Below are experts of layer 4 (counted from 0) of a mixture-of-experts language model. Rows are named router (the router's row for the expert), gate (a neuron's input weights, with its number), up (a neuron's input weights, with its number) and show model dimensions 240-319. Each number is 128 + 32 x the weight over its row's rms, rounded and kept within 0 to 255. Numbers have three digits each.
Before each expert's rows: "mostly gets" lists some tokens that are sent to it at least half of the time. This comes from a sample of Wikipedia text that the model never trained on.

# expert 20
mostly gets: " north", "°W", " city", " area", " south", " west"
router:157124136154185119171084115131144179097100189162163078183131127122084210124080134146093141122136087130110152106138177129094142112126153102196105130116102100103167092143135173164093196159134116136190143136026108130076099147145162063102120169
gate3:083101158132159072136076130125105148148162199083119141148065113130205136118136122041196101142138153131144166082096148120162117196154124151111115137176110163077164076111130127138113105141200175175112168097110117125103160179205085141125051132
up3:131110188135116156119168077190080103101102132081131120157151072146163058157060142130076120159198131129151140097150063101148163103148120155144128152209127115170115123112140142121184100159145118114102158156109111144093140067143112101154137110
gate4:106111046095099140108105105155139137107083064099170160127133130093139159099109173046119203087094155125120135119136158150131097104110180124093078182150161175124102154119197176147138131132148106138124154145115152107174160150105125128138112178
up4:108133126170171157176126108129072130137138144102143138112154111133178155149115100127139099124115155119144147112147130138135112126123124144114136119189102136168145075136072099082105157108124177134097102142140137185053121137124169143126113095
gate5:198102151105096150169071125099139138169104143125112123168100121136109088104149140189172153175077127125140101162080130097062139141110118132179163150197075160164126145083149122107095123118141117142096108078127104097109133128141137164103084163
up5:109095093081131159101138118108088113111105121164147111091115079093153176181102085067191162087142109123041145164186116127143095167100093101084119086056155143159123168143172099119133185112181111090138110108113091124124100109085113093123150125
gate6:085138157122172198161105122131143120141119130169108158144168069048119156103125133133108129145084089110126120162172160105129101135143109101120130084089117127105144075206175097076158126131178111124096156162099080187125160129158125127066151160
up6:119102102095181150110117170120094071148125098138121112132118069143125073097126095097154124162126134124176123080134148135178149136121142101203157089177154187136086140059117176137140147071130108129176159106124154094127088114140165119145147139
gate7:111172115132105165151098105086149100132136152179122055128128225096096152157121094102116096142122081135096146063101119143116120148176136136108113128089073142141155161178100178166126131126101126142111150174079083113192109136104125128107154149
up7:096210134153124139142142091147126097155161180096133081122169193089132130134125142105153144152064073154114080148112129104127082114101071128168085188188130101139200115103061142135068116074152167107123118173083172156162148105095097089109120106
gate8:165147145123130126099102090146155139171127138130114140121136127098099159102094139092092137103133128057142072108132063059123127121155219152113166100131102187129137085122221147081118118171106147118114127134206170098102115113118047130107066174
up8:074129106158150143112120119092184153115126060191115130133155144163089191179136104095135089131142141097125187162127120119109127122183164134081195039159132108181155195173090107156086158142178138077121109119166128115191076128119103152124145115
gate9:143133093098124116118117062159170118123108149152155180167080131099124155107100165136150186065128116143117121126145134132087121130114111138146125050100159144099102142184119076133101115088142129167147122073193146157092130067105099125186112046
up9:121126131116083098158162143106139091111142069060129110148186123085090114129142178140114155181094099111139135113162155179135145188148165076190098143156145191121106159125095128134143126088132118111123129142094113173091113166126137131156142097
gate10:169094107119110104178145157131118153123095156129119157179160164184116160094141138110134142119079133204121099146160129146136131192090112080139129126183074204122191149145129132091167144087113173105118081081129126152092105111088107082139124097
up10:139139073093141102173122142136135091120093097117131122178143135115103195119127143103101118097094175186085115109142164101144147152131118120076138068180154142142177114121144154145146117115083081132075125108099074136069114123110106167142073094
gate11:134142143101090128126134110138152148118161136176118127138096083136144192174122143106154086154078099158128116159075158107135124159115151154119136145176128150108065119122147178086188133155121173190082131120132122103110101151127134123112115112
up11:111126070160141183182101133109150073116158118086199130145163125160163144124182169170113135212105160148069142101140180098099132128151084215069136147129131133099164089132148117119109129097161123175088113087180132122084142104120085188156109179
gate12:122126129152151124131055128128215126098134088172137088165130186089058096126213163179097062184129114134112137142192158161080135149045172139164109100121090124147101147101122130134123113146091152118176088180109065162106113140153173129150139107
up12:084133147066120147105120122178111140109071094129154164142169171161193176129141138118192144084114150151188141135050123122162098213142153182138188097156154148150128128144096072083143119125113122083113139121126138144129107104107090143103084162
gate13:163111119162158100118156078124128118116106107195183144176080094043130134126081199207142116138066135082109094150168125129180139060133114164118136134178072109141093074107223112100127188120137136126142125133144083081098081155172149157128190103
up13:153159132151105141139093168103115143116125146104121119137156167120157074167122143067099142136178132168160123076127087140182127149133127089138150117157087106078168101084133117099090047141176109150111148152108165120147115134061115128161143178
gate14:134127074156146116093199198146104124076101191144066143184187125110165188096107129111159143122134136097138189101114113140158104109088097121170104158097162087148113144134110137121105099120120117145162095137131173102149169121108168057203108148
up14:156112115093058159107145131146163149151118120149154163075182136126101118156095085180130113121147188190151073128088154117115129103171106058123084105183079106139177100121172151101130125112097098140138154160089115144134159147160102121083138073
gate15:100126105130137107094095114105103066051149165095169165194181134154123168102136166101149173075118210150099140097111109139090072113120188131152089108134123134135165061128157120192131106142131164168113146164098094139167191151090144117128103142
up15:138128148151116088130171170168141176163143123095086139150113080134163077096186156136165175163096139079114160095133158167135099102140012048096128091183155129081063151175125210172129108135142108095189132142151199168107115108127148107069086083
gate16:140153114129118100124128134143115072139096102095100104074119164157109110182114119151185122104143111097149148139123145148098056194103135145161106197143080102124131095152088128152131099149137129122112196113131135112165116153109103150104106200
up16:093125095113188112123080108114129109113095146110116145124076138083111092128098172095145197122153156076072141147108133136165094087161115125141172158154123188069093158145072088181144140070155104137131128155160100142155034075124082110142154195
gate17:205056146137111186113112112100091068084073096122089079124074123095135168078051135117112162135106128101171130092152206146139112160189185109148115088163161127147104111121142158125127125184173075089129177153125137143108128185178223120178092182
up17:110114129127162133156150093158110081058049146145123086102156150132141123100152056090185154112155189085128083121170159139139170106063141104112137157199186131120107095201143091149169105145108156160115117122135129105077111164178136121113110139
gate18:159174095153209073129174099144183130168063134147189085142123108116229185196148150169133162129104148122120163078095208183154108160143144140117117174136078109153147143103126093134086144097109142079183116145101089098140133156210097087111125122
up18:159217112157084159127162117092185122112080148161214097127091127129180113138071158167113113131118138156157118189131114104078076114133124125060201127147096173064135075155120092068154163113126156151152137058136104210172154110162143095072142138
gate19:128110119173166128144155148163154122136123181100136207170170151196103127103117141112106132163104095206108122113129110149148089131151124053145120119169115139139106132144121128122110129133141167143168075150110152094175164129056114122107160150
up19:101113104125159124114078137113101168188116156087140122174167145141111149079145166167129162164179128167120089103154117196108122130151126079094115136143088115101127125125189144184129120146141151118157096142122111087154117142043093090190164188
gate20:152094115135132097156085104124115132136122103138158109099087149104169231114147130155087082160116047126179059141085183146188132128162133086134103136124124091127204129128145103080120138159099111104145131080158173152136130107190113106128160148
up20:109160171140093113144123183117105155096148137150086204129152135114155072098133176089130191162169131156137166163154147113189121117090109199214153089098093130099111119118152149167086112091085113187124134124111115128131127140079098121096113103
gate21:137144079137143124108074151120184133117083078118117092128137110102157113115150103119064154106135129157115141194085114130138097164114155073082177162122116168072094074141140119175140139098159110070109098154082139115155143080117182150098092129
up21:156149179130130097100163171103130102091079144132141130132117071102224129104144189177070174100125083145155085120103126145146145086117095088149151127129181133162096053181146158163137147169132111136123091101124165157065196173125145085145088092
gate22:124119064169138148150109135133101137140115076108146064172119116107122216139140131062134082108087113060127111211099162153108132139111133023126129059113108144128075052115074161132112181096175085146070140115107178108183151165173140116127095096
up22:118177125084134149089083112106116072155124129111136169179161167109036102122124141172115101092098104122092115119142129069166114134165117154096104185153102113108174091142165122127131050168172159086088147118111158170124114151114094150151055157
gate23:152058117131132092076127117126149147118038122124116117112136093123146174177115113068106183092156118181105134145107129123069092192150145105130141166141135108092177138077140161119110142083128121135148142177166118164128163075146106144100131105
up23:110053109089112148171134162126119122166136130097195142140114145133085125114097220081096119141145106172122176189161145065133187150116116101135167088181141124113110067171144095159095165158168205118133121165051118192182132102072067117146195184
gate24:124142113095165186145179063082157147154159105156166144104081157076134170120087135167130123121052100129130091146095125162123101164145137123084162133112131110121158091173159179072128146154089147113097030146150100115142150125079157102051165118
up24:131114142108127087146035146149094126078090124171120128163095113125180106180120075082167127111169097102104149143093093153159104156145154154139081120135109145184205123099066078155115188116191127111124167112175099115161105104093043111129095100
gate25:142063139168077145085071139148176110096117050159140130175188132164131124072092152123161151198119077124101129163078150201066104118133111180159115116184121118130138127150163109174090152111155112069095129149141139101092108194089124164075160104
up25:139161150116129167130122137191125103092112157127152125089159177200065141095147086151097120138164160082139122089106126126097155111104129085125152055100050117097103127174182122140118102137067156059163139106146112082113182162109120164079128103
gate26:103072089141123110164129190156128110125130150136143121056157098141130179121121164097133139129120128173102160142138142121156110152095159115148129159109079143160163172071106118195113152152123147120171137090063153156150065114131090137138200150
up26:168141152137110069184121114127095141097092154182110149065103099136055111170107185119130163098079087208157082086103187144121126136111106110150119105172154127113136178088155034106165142132063143132179179143093110143137129088064086147095159146
gate27:173075129144145144107143124153106106108081171129156131142096117139122121148138142177111117130077152174154130052146139156164195124173087157152130122159067147116167148170097176110120102119159241126139056121159164088163106124098136031103156154
up27:125148124144090151186083182114099118095149105158133148129124158115121093119167132125099209159085115139130168124184125081166132134141102142112105144159073115132128156172076202062158090128151200161146104071164143139153129099061184146141102152
gate28:169142095102071158159123076119187130135114142130102083180129131091135167179092146122115116166145167137154149150122132142120087139127161111062153094053129147109124137083127103081083172132115129198121132129165109112153157111131129124147104153
up28:182105118166088114099151131167102160141127095101125177132074121109131154122113153085131115111135117127129162089148107098129066113085144109193145135117167123124139138150099146134144102194123101114187131092135198114172118144117140165100152113
gate29:175202178115137103141106110166133147125145142134117091098085119126092138095055166108195110151065107089109049179103126096130148137111098103124180134110116167108101172125166122140161150125084190157122102158131184128126072159133147112113097160
up29:099088078111169080175155149095089152162151164130085136077117122163074106117127084207100108098164140111209100135148124163137111102066183175124120113109172156149178148148106121126052114183144108137154090139107080158115194140095089116108088140
gate30:125102108121122115142097166148155108134133129093161110136158126112090130161099165155184127200151175170155111121122162185174106187156141095067113170107126132101146158109139164123078097133077094159172135124159155152110146134143153115131155121
up30:107181078191154130135137123111124132098110132070099111087116110181163099146107094079135091188086137117193126110090088077110119171145127120171101148090142064118182174161172145093128171103125127123111162090106058164119118137163136106098125143
gate31:136136125163141144135138116085162099108158146126118118132102114131091188113140176156078143060099098138160086124093083116073109127089136125135105140185078076149137094136061157147201127133113132076168150110120115114118148072133148099168106190
up31:146097168125103117121146150164112102099112107098110158185072080132162124105128118174083113089101174159103105131078168152135112130100159079126070127146073085138159130124087116126178130155116090124121110160113127110145124148102083119154112136
gate32:080109151157157123123119211140118129060150146126147152115193161137134178078064118174135115127172121125114121087161117177107184060179085126202134143055218121116158145070115108137126197105101106113167186101098103132059140124130092166128125136
up32:096149150136159137125152165140104093102125132143075120098112119209120080089145150129121104154127133108162138171045098141179074071126133136106130139109128069151076079138135082098108110166128113088152160120131106144140162123167105122073097110
gate33:146134160079135071100069132071142085137136165125136131134109190081113143153167103081189187146198143117109096058160154144101169169120082122111151131135109133131157076090165132176130119164096088136169151135146102201144117138102171131117147148
up33:129091168170131149134145149091076141124091093134111139141130096142093076131151076079127105141150110115138088182076158155157048160108110126150113169151114140146119163138145086162111111134151132116097228114117166100105115161131135150133133113
gate34:147197108121121146156156085142147100100174095139075076137095105141143091116133091086170140155129097094135157092107129088133161154143141106129169158090120155192121095061164112115142113130196093122125116140084121033110113148104137167136121106
up34:154150126086138154130092015160156157083141111147106145109092153147057093124102128089140128175196082119150137091101129117123126163120139080153094149125139180134160144098126139092129113090196050136135131136124172091110126152108116159124115159
gate35:105078146140063050145112106121118084106120205129135129083178187140139136138079130154065136128121096104140149158168134128135120096114122094165132153126143103151105160098147172148076089096113151188158157137146123099113070127125176147152112110
up35:135089117188092101153102100133192151154119094136098127093148193074156123062111138117177117097144151145099137146167130107144194114112169104132114136161105151099166105158190144126076131105183078167081068074119119157094110131122097128044159181
gate36:167107109157138132163154121142113151107178158123064127157126096144094156153123159118150128100123062088144159140169098210156113122116089122195090070179125135117176127136144055165049187153125094105139133099109113171094166119140116145121164096
up36:169165098137144174161172120144143150076134140171124116141090057157070115112125120067166203157121103066202079156139165092107207125134150150150099105115129134093162140164079102123086156152167121139157171119101079165118114109148114123148157116
gate37:124195151114117157128078178108122126143099161126138163116142146135125115106113154160101121103138136177121077141142193149079162156128160118114124080125099145146166095174120152125128100156147191081143133121100105075140123195109104059109090124
up37:133172115112175113120129144155123138121073178171154112109097181155192148141123096070150112079131143137148181153171150119123074165107141155110165135074104133135112166094100231119143098140152082167144145129091124098211100204139084115123098172
gate38:141062127083113092133064114152047125138134160162113163183109136144081157155141121097143142143119152151102154159089096155132131180110133151107163127172132088145134170117089159052165115041098133109077166125105077125160112154084095112076116091
up38:094183046144130156120170162116142098134116100140148122088130145140155083196090098099137125176123064122143171128128159123098101102130113123182099136139158144079165088159125110208098139177150087147174097201136135103099118099138165150203141092
gate39:149067177142134147165106080162133110087112167135103078159120131091167143152143155096154190109164098125147197158190170109164081133141158182183129100136113103106105142119139061056113104177097081082150151145131141140146086139182170089131157135
up39:187069133109222108208124129156151180094072180139133100129113130144130076114092177076143142105155118121160093089090169112168106136111155134147162102129101123147133107192127095039124189062098107119156098157108170106159148113139115131114099076
gate40:152086122101095105119106109144138122128097145148137120171125154125152117149189106151087142161130126138117139137117135186087093218116216100123149183109017188155159147110117129105134156153129141132076117099109173137129125056143155113116187085
up40:120105121135100129104150132138118143111133134159132098147202158169149140128151149135180160135138122172098123133069130169167146114134171097073115105137102128167116160125092112140055090192142108099095131032136042123149129121183121133149135117
gate41:157134118121084080110068097106126138105101162073140159146173114125175112140103114124061106171099097137125151128158128155121124203099168080100120165167173138110165166188194123161097139136150126151175123205111114123136081170114131047132094122
up41:176101124130100093135200145133085134107154135131075111149106171084155104069121138140055130118127153155137097166140115178061089113155137172138120158138152138191166140070125111151121074156124117107101119070138138109082132110163078146138169119
gate42:129120095182110115125107123212098099074096125118168158126100107127113180092157132066167147124149166134121079082147148108121133142141119164146112187076084098145082091126192155091133134099119126162129188104120128148159102141148156219142108103
up42:078096091124148073145153139157111149052128066109161108083141108100125112127129149143104119102124104158195125114125124168159188152180137153106125138148124147157156117130122167116070113125137175209090163164105145168047101132109092125138112068
gate43:117153072161137112115173064139093168143156085131153135152164189136184158238154117178090103151102133177151164136137146164129167105175154159150094097169184160114215120055147082108137156124098114127113157080126144067123131133114122132132134079
up43:072101146087112129137122208119131069206120137155135097120157070107074109092059120161173163145140100158138097165070082080122141128126101097103111151144078107102122132120138142133119121169190098131117139120142161180105158146152185139160143145
gate44:138086090105116111244071103119119110147100115148117057134157093130166136137143170150108186109108117088091174119134148175078117149064126176090122148141136144159115121092059117107118109213114139101159109186133123099116138142107102116118072095
up44:136170191056109142083106145147081098111105161141109145095117186127088137123156094111151083106096168085140099158143069142154156107172142045149151164098141102135176169091139105136110068151145084149092136151102089137166148134147068157076109161
gate45:108105189112148111160139122197123091111117148156119134165121111158082209117148113128114128128161174168177125103145132161134099095121161100159114152177186173108154156127094105146102072198132100168124098103103109108108103184078132105127162161
up45:125115098123163092160192157091063132157165082068130143140120091130146127163148141165092119112125107151131100111149096152124125187184122129096139143133107179092156203098152128132155174104129071124169132095158130116096134090175125180128038164
gate46:103127075143188139147104138209163099089099120199138174166078094109109126113065148137133150093146212146142110112134109146197140107163140113130130151163094150110159113103177105123098138126144096159096111125103127170175140139123099135137100140
up46:162130133158138083135141131199066151140125173115125123134117091150150158147189078123137100161185131108103194132110114171091182213174139178162121139082194105135105139131141122178103120168089120109137155131142112123144128070131170084161123124
gate47:107127130105081130097164125155056148130134134112174095116138111141123166125147151096113169091148089097141137153113134176118129106145122114148166106142208169133139082137093168068097111134155083123113112097075121097120124140123111160131153136
up47:146123063124110159122128109132194112111171112130077106134127143150174134101103131173165120095148090207114119153064119184118100130143157126163167095139139104154113073172156126103155157086106120137155083145162109092103054136098088126115145097
gate48:116110144107163201153119099054104148098104135096087106173153139154093121166147131144131166082175129106124167054064115087047116160182175175125170120068103125109147147101096082159106143110117126129142125158106086097152170131142174120098115110
up48:120127166093129164067135120019130185057170160124094135142109104158143076152172129122139152146121043090150085102108124075130142189200206127128110070163145148070160135103079119107068111150153071122138132176105137151156152148082116143099115095
gate49:122134078176099160089132144066127132041123158131127137172110118153129140116098120094117126116185134083169145150178112109111191120090173120133180128148100159163176124112103133150135108143096134139146117109116216119144099147183127099100088125
up49:133125093166115136111121134056123179056115147141162132186089102158139166133134063099119114098180161061176114080110144109136159143102134086071136105128120080124141099155129121174154135131154134109122029100090135134169106139139128134156081154
gate50:124146108096098167152059086123153085104035166133179112154137093165135126153087133083101140152138140149169075112148124135119081167142102087166159148138080100119170155063165144153105096084133122188170146181075177133094158161101095104153141068
up50:115102093104111147181086107134185061069102144087139160131059121174124168109146158164144114098135126074155124183158110208124108145168067116142134073139107174199113152145140150131075108098105131085174167098124099159092145162078136153172107069
gate51:119123099156175168121068147070109149084066136107120141140091173156129151101166134162131084079133170119107110129130129120087080189155137157133187110109171150135096054152121114155177141116145137098129116164115142139191157144140116125127089136
up51:138123192173103116124177056150120045175147145128142105088177103159141166126134126093123123142164103098043184161123169152179168104105138115162122101128055163116153156099156149069076178139160113198122193159143112143084149106107106107116156153
gate52:085162149146171112132093071148105095121155186082094127171071114107130121151165110143181130085119094152157085150224088137157111176149120157141128128171183113079166131109142145119151145147150153139062075160121088127065155165102132144124123152
up52:088214123154136145081118128089122067122077134125114095106102126135147145214164182046132062118113003171109119070169135125177164131123162109100105167173091120188172163172116165121096142088124116098141121141105140160160101079116162128106123123
gate53:056135107129143047125145154161108094159121133146102084136168118096093114100105178208173144080140163150140053124098133109117075149127096120122172127183114156073128143157128136154146122134163116093161115184116141104073187151168124114130148129
up53:130205086136082088172108153082176099161125120096155139170096097108138119157124075120123112084109127158157145158166119204114149110099112080197135126192142114078123122113083107133208162112083143199079171163109098088105148183099071129129132112
gate54:119138136076131109158062151086130136166173121157186181125159151099124150135121172138160108086169091150136071098130187134122143132124067199127096099078117166132157136111078193120200143150122071145122165176113097150157093150138160116137104102
up54:119156127170139141068146138095045138116098116124095111120123104237139137111126139113144136182134163108125181132174068130111140107106147084098156112096148123128117099118128063078152137187141173106147094132110202141127142144143119172160162102
gate55:118161144074146089119198096122190117130059142118142088184093102161129162080166133184111125144164140170096132159138136135156102131134106137156128100147115083158104107108164099152125095220162169094061093150127146068084111172116083147151139076
up55:096099119132141130139122094081098092145110083150097128102134130130159088044121096105161157119102095116128138146077109113192143155130102125123134112107163148140136210155120122139113097101131109120111122166128111144188131123095175158120152106
gate56:164120104184129109103060159192160087113084100133069091077092082115062127139176116141158088085157135170087129132113164129088078167112166121199133171085124122089161146061200175130082118144139192156087155148144137138100147145099134054139203156
up56:135125159144134110089168142180144231046127168181138065115164088161091118155111133097107123119078122047138136132081139107144121138067146181133119124129164182139138139179136085116032132067145126135130136122144140083162219166173151117177123050
gate57:092117152113117155129170139133187130107117132121111145166098150118125139170126176152078163054110093056097086141171092142156115117153144137190158109135063163058130126079137166097116117118175104106156122124100115117104122150150178159200090203
up57:081122194117148128141155094103131085164110120112214155166098150047181111112134159127126096129152110135130148109163098143133144060105130102131141087049164140121107117098111114162102128108133117131096104155064105118122162148155141107146167110
gate58:114087148112138111112118134112149126107173144149121086132114110138135119183124117156106112152128086157066074134107146174128160105140167112145156128119124123100126138094089161138121107170142118117098111163147082122078103102123148103094107127
up58:172097131131095125107196125082118127149124203162102168099104115145184109113166168149142130140147171097181133098140116078138063194172090072112120074172077147141146131199105144114124158124106108116088063124110152145155076113141170134215140150
gate59:159128139131115126131094094130147139127126174162121064062129140108091132199093144162138094141100140148116188047145183095125120173142142125132156113089084158163135143156121110177119115082126113080215131133146142100117118111096120074147148134
up59:108128132167111100086091123115139116160216151084185106166109110145122138182164129092129154138115077154102133106081166154122138083096108119135113113163133103103167067145153148108227124146166110083119126154127114130116115164146172112133081147
gate60:094092150116112120119120162178181115122119105125074119129186129089107146120136106114138094146119083083117076112076161146146150169168142158169125145114099147067146132095109126128098140174115092184112124159090074145133118121133176125148160177
up60:206084165141088137119128165134097142099085096103141086062119125149143136120124069167131132071099124159161074092166127164127168050146131145141103181125153102148123090166076135142130113173152121056141128144145131094119165142128145091169067117
gate61:119135121210187094104164134124159183081079127108127124118152143104087111095139177135158144213101141159137096169139151144124128143156187109052062161118115142166084181134118177135117160114112099158116129130084100082089105156080124121093085065
up61:128183096075102100150153146119043126113154156195143102148114140149181101160104097077147111111092131125064137094063156149127123128138095169170130138144164133134198133157144103137087119072069109103147146103162097173126149126178098131081075170
gate62:146145174095099148091178098126190175072092117153124150126147128141139129163078122137174099156037080123150107102144158128097092141155142139134147158076155127153173192128122153119089121201129089091136059123120149077166129170122121130097127202
up62:141100112087090144100102076157111139101159183130172148106121140132142198114159066113158120110202127123162153137110148100164123147121111127147160177158082106089148155093178078165199178088128132179139127123129071129105152107066083120194122066
gate63:111141141111148169115067199099122157114115134126096168152140136142139130141118126077134084155104152098144169117150179175113108178127061086106104130132137132091139154148088181137083098127154117104084114152132144065174104113087107139089112149
up63:150139125120113156106138162168135123125128196179115106111110149100138061135112120147136102093139159153107156082112117144082163177070176219171090113166126147131108156086174083112165073166138130136132118138099197149161168112131147100141131157
gate64:137098136114136095134134113171135149087183072155109143163091166135037052111106170133170137120180100137103049131089075156163136166128160121144113171207121172168054119109140088142138091150103144114114151094090126166109093153123060097114101145
up64:115169137134092143140134105142159123121130175133101078111158141064173219100157172118119107092124158133099161158187108137108139079117112147125086177121217180106178178125085145095155157163186083163147084202150138117095157082179136138138190091
gate65:091127124096092076136146169204129054154117118182141151143149071122118074122151104183120147123117174072134090112094136127050157070091130094076064165094081147150118097169116174153105158143081108197171146142175134120152086080084153106094097117
up65:149093131150115175163084126110178101178110118177143147137097161125097218127091110137111162096161115097154108110111179088115148116127192120152053184093178136194115145128082119104139109103175155150129125158102108152135139148063135154095122090
gate66:144107151135083137096087100132243077110117140156124164151079157146162160116126154103108125164116142161140053038150169097159106115075099198107116138178132147104140107099108104189162173083076181117121192086125153128119131105122110157106108119
up66:107131143133140163165141152140037136145155123031139082079114187100070140153123090121163178078160101157179225176172123186089146132098170154127116104072084097167089108172142132213108108114113122185091115103164162135151121198163165124101160097
gate67:161098087142123087157133130126145128090050211052138079129104134125149131126047145113132121134103142114082079152103148146104187108164127127059108119165089086110133085112161151200119153141137137145119139117118143092099194126143114151119160178
up67:120146166180162121119093147119164163106172023152127126181085142102122148098129113183129127132118100168125091129150102105148174121126070093210098121168156088162092144204176108139160093108159128149161063100113158081177046155139145148177076180
gate68:199125125162085116130114137141123115144151149137126131105049077140147127089137121142107180157145075099091119141123160130092107127078155083122112099139083151101126083127153117125126118087184140180171137186102108146156116103123173147077134104
up68:198114165115213122117029087208137133142170134127142175119036115129120096129156107129158174142099118139068100140146179116148148160068169116115154112124094119147135153137174110130083122129157133112146118147135117180118121072086149105090098077
gate69:129122137079114156168077134156172113105149144163131105143106188113104197126092158167084120180162174158135130141097142131105137127113080141145187143116068138128171174120197075093119123125177090121123068138138153110140097095149092038130133115
up69:153170121156133145116102088094135166176140111115140141118174094180143080104117100150104150091125150108170099172155075129178153149108155113056082138149157149088118124085108176115109148107121150134151151051120126132097133123122113194085105101
gate70:113133204105074115127139109108104158087063149162118106127132164091194117123113144189090097038143166111160137088129107075147126154123175141140179166160071035178116105137120124172153104141133123103168128088171125093118131112111077109182136126
up70:179101067118145146131076134104177157136107175100093103111159134173124154175139124107112138071075134124138084111141134163108080073116076128140102153145095122066106146127105128109192143167114142231082086120099108139201171140166131119110101098
gate71:126071176125180158119158156128133118117157125169161133157159121114146095135036170137139112160110118119112101155145145067114094149115143105174141171061159124137134190135165153119096129114132136078172129134119094090102163120121097117178111172
up71:131131096123091098110156085099093095179144091110036116092178169120184135177134099159133150111058122089139133184181172199088147072133048155144124065120156134111144147147151123164206124105117105083139136094132089157172111115126116183072159107
gate72:147086150132153101159088070126141141070111138134193186136144181114109122172131118186115147146125143089188102141158163144148097153174138140143027152120165132204103199073197115132159139107126130161132139153101134129177132114059132138098100146
up72:136168162116133152087107152102109118106120149071110170128133195145119087099143127114128172175116150125094132131123106101118137158100080163075125145127104128107151111134162121211185074145114112095101153151153114103135178091151126123128182136
gate73:081140110145102080093131066082090178071150141117138132149074132125099175138123136072109148098139153101119146140178154053120116142190130126136141164181142138173080101147162117158173154139147182114171156099110149127132142093133126115121169141
up73:151053163121073114187118108139084112163109120129092073110145163137156185143138172155106099120154128148135112136104114128162139158105120158138104158114118189102109175072132080100178136185138100104138106117085168102100157171113185097131187089
gate74:118169115062119164082047090173127140078062152096164157114137183137105168183150174106134165161150108130122089087125130083149115110175088115132150150083107167101134186136138164072161096104052114086109201120121186083135124178111130089137165178
up74:191145146150111126151143179154107142163184123112059125096128075184123133031121084114145125121121135122085094131138172186156105096107113093147148086140171081140113087107091111152165162130172155174096108068123110130067147128134134200099108109
gate75:089134195107115130135074194130084100143109181127143158134064161141138156150164156111134170131169128142137107150123124136105107106155100188121143101162174136091150161098103108132102115134161067143137135070098087103186147142092147107095143114
up75:105142094061130101116117101085151121147137127131138137107130101144158154198117098158112163109107091137182138148135170131158120201164117142168119164085073085139106118192124193113178147154160157129132046135126081122148106101086222099108167130
gate76:137112096154111104090134159141121094109140155157154153087160161120149115115102138131123156128153105111126185195108105158113114145128107120138108057144068098098212109109165150167117123099113165087144160129126160092060083221156140158148145090
up76:140111110173129107096101091096122130162147169124071114112103145133158145116077165080190163147133152098162157103115209069102172113098138145108163110093128094136139130179113127117149106133126131185166138083136071137124132131134106169092130040
gate77:122034189099158119097120082141120107107145152092148087108167112193081060165067111173137135165161099140116112145156112131152104194140097150132103108175097160085123131111109119134139148118056126068125133134138110073083140137120158145127117196
up77:095168106103122120106134157055077149109095106140113139148126113135086158160158082127102143094186124071133156080116125145095120149097133139178120120148093147133171131098156108122093155131173115202111054127101131144143103138140167120097076122
gate78:122194096127137061212064132074181149088150111140156072156136159132118091140088116094157166174133081121108108056168121082091133163121136114181121103160177174147104076155113120134188137126130112152178084114167103074140093155108179116152101177
up78:103134063153186128069130102094189151050123107098148170120150139059135126121103161154140121163127141103130048158113084106135192152114129113126111120110105195175139120114093096163102104114140097198165094055121130130175137146112136176109139093
gate79:069181134153169118152085134123120142151165131145146085129075133127161176146144088148087165139212142045070186123120085089137136165163127110167115138165113103143077125123170171083090143156149179195095097140168087128140142105133107113106146090
up79:159126081128105199133127088164149099101167151086096111113058125163112140150119093115154134148096165082161083121137136217077123090175174108106136126116155165147119098119122091188146137164175150174108091141168139140152106124093124110149126137
gate80:091113149167122169144130111133073180130124060109129124143153054128129162160078091197115142164101148126170172119118093167120086077195149114185151133197194141123124120121111127135152212078113112138143133090099144168161160129197102152157159120
up80:045152156147150146123157086089147119078125107114080101120144083117105117145108158117122096107104135155222196166100139159124077114119123125170088073133145158161106067076189155102127084151095073120156137143148152175123193154165154127162087120
gate81:124139117115131109154125162139175160047141134150140114120114116220167178144098154164088109151142124146100109102088152149172144136130165181138155083133104134140121108134131169209114134119187066130181136202144089118149143094153154132127100100
up81:147101116132129121148148176114032082130161148082102161074069097169127122180147099156136149163104163085165177143116129124105111121112060115159094153075098114151083089132104110162146144163090132073081182124121159056137126137131091078073110161
gate82:070125127167098035154121133125089101113092125092146134100163115191154189133134135133157104168086160179135088170105142169131103183127182128105121123095128128141128123129126105123150184205102085094112130125107151129144096189096191084107124167
up82:097134136106112115105083160160126091107188158130144173134101102125127179145124089158133154112175147077114125120125053168070066131149134135136086121166114174156119096111152081095111102060099168086135183124142114097137101116146079093162131139
gate83:149070190075149149096115141178152150128135144188125169156125175123177181097136089177103131150091079137159155162115144177120134173132136141107187096145109143126088077154121106122183140143177117154113082066078125117098085119087136096149131165
up83:132100108115103088138114133110099138113070152114126118161129119150135162127178142098149152078051154120152167103148172094097115149112152096162161163086121156114119172080055130178160106156134114177175125138086120154142075120115067081101085198
gate84:095089143135091191135179146136118150066087139106157103193186086141084179137097117064114143115097089162122148172123155092150140162089066138116128174124139134171136132091098155114130124201120153111161134164143122108139142140167114166137141155
up84:110112115049108131118133110107150153139100146113090107117185065103112106110122083106157128136134112120158123121138165159109094152129068135130140103163078097147093163065080139135142169116124120075129174202131126145182087133102112173099103156
gate85:127115171168151068108128162109114112082103146140142077087112170157137153123123151124078122097140188158126163120132101166116109144113084152152120123114129088139105113196159121133122114082129121114115115088143173104139160118108125122147099139
up85:107072122212120111157123159152096155105176164076172097086171188156157099157116102180129045107089101130186124087113067094092107112136156144132134128135089102130120097180108141140096106145068145141128051157142185174157136151165083159085089072
gate86:174061133139155149160133127150172156122168130071214073118100153141110167128075065153116155130066117096135069137110083083182111128139109107140135120155086143117129099123114171169126052127084153157163075174162115153134107165151121109136078101
up86:117145187124113122150087162104135152129111112140114099093069119082125117135188114091117146067120155106171152072126087086130157054143163139093113163129139065127143105165143096142125027142155153105079134121148146155163141151079140113095139163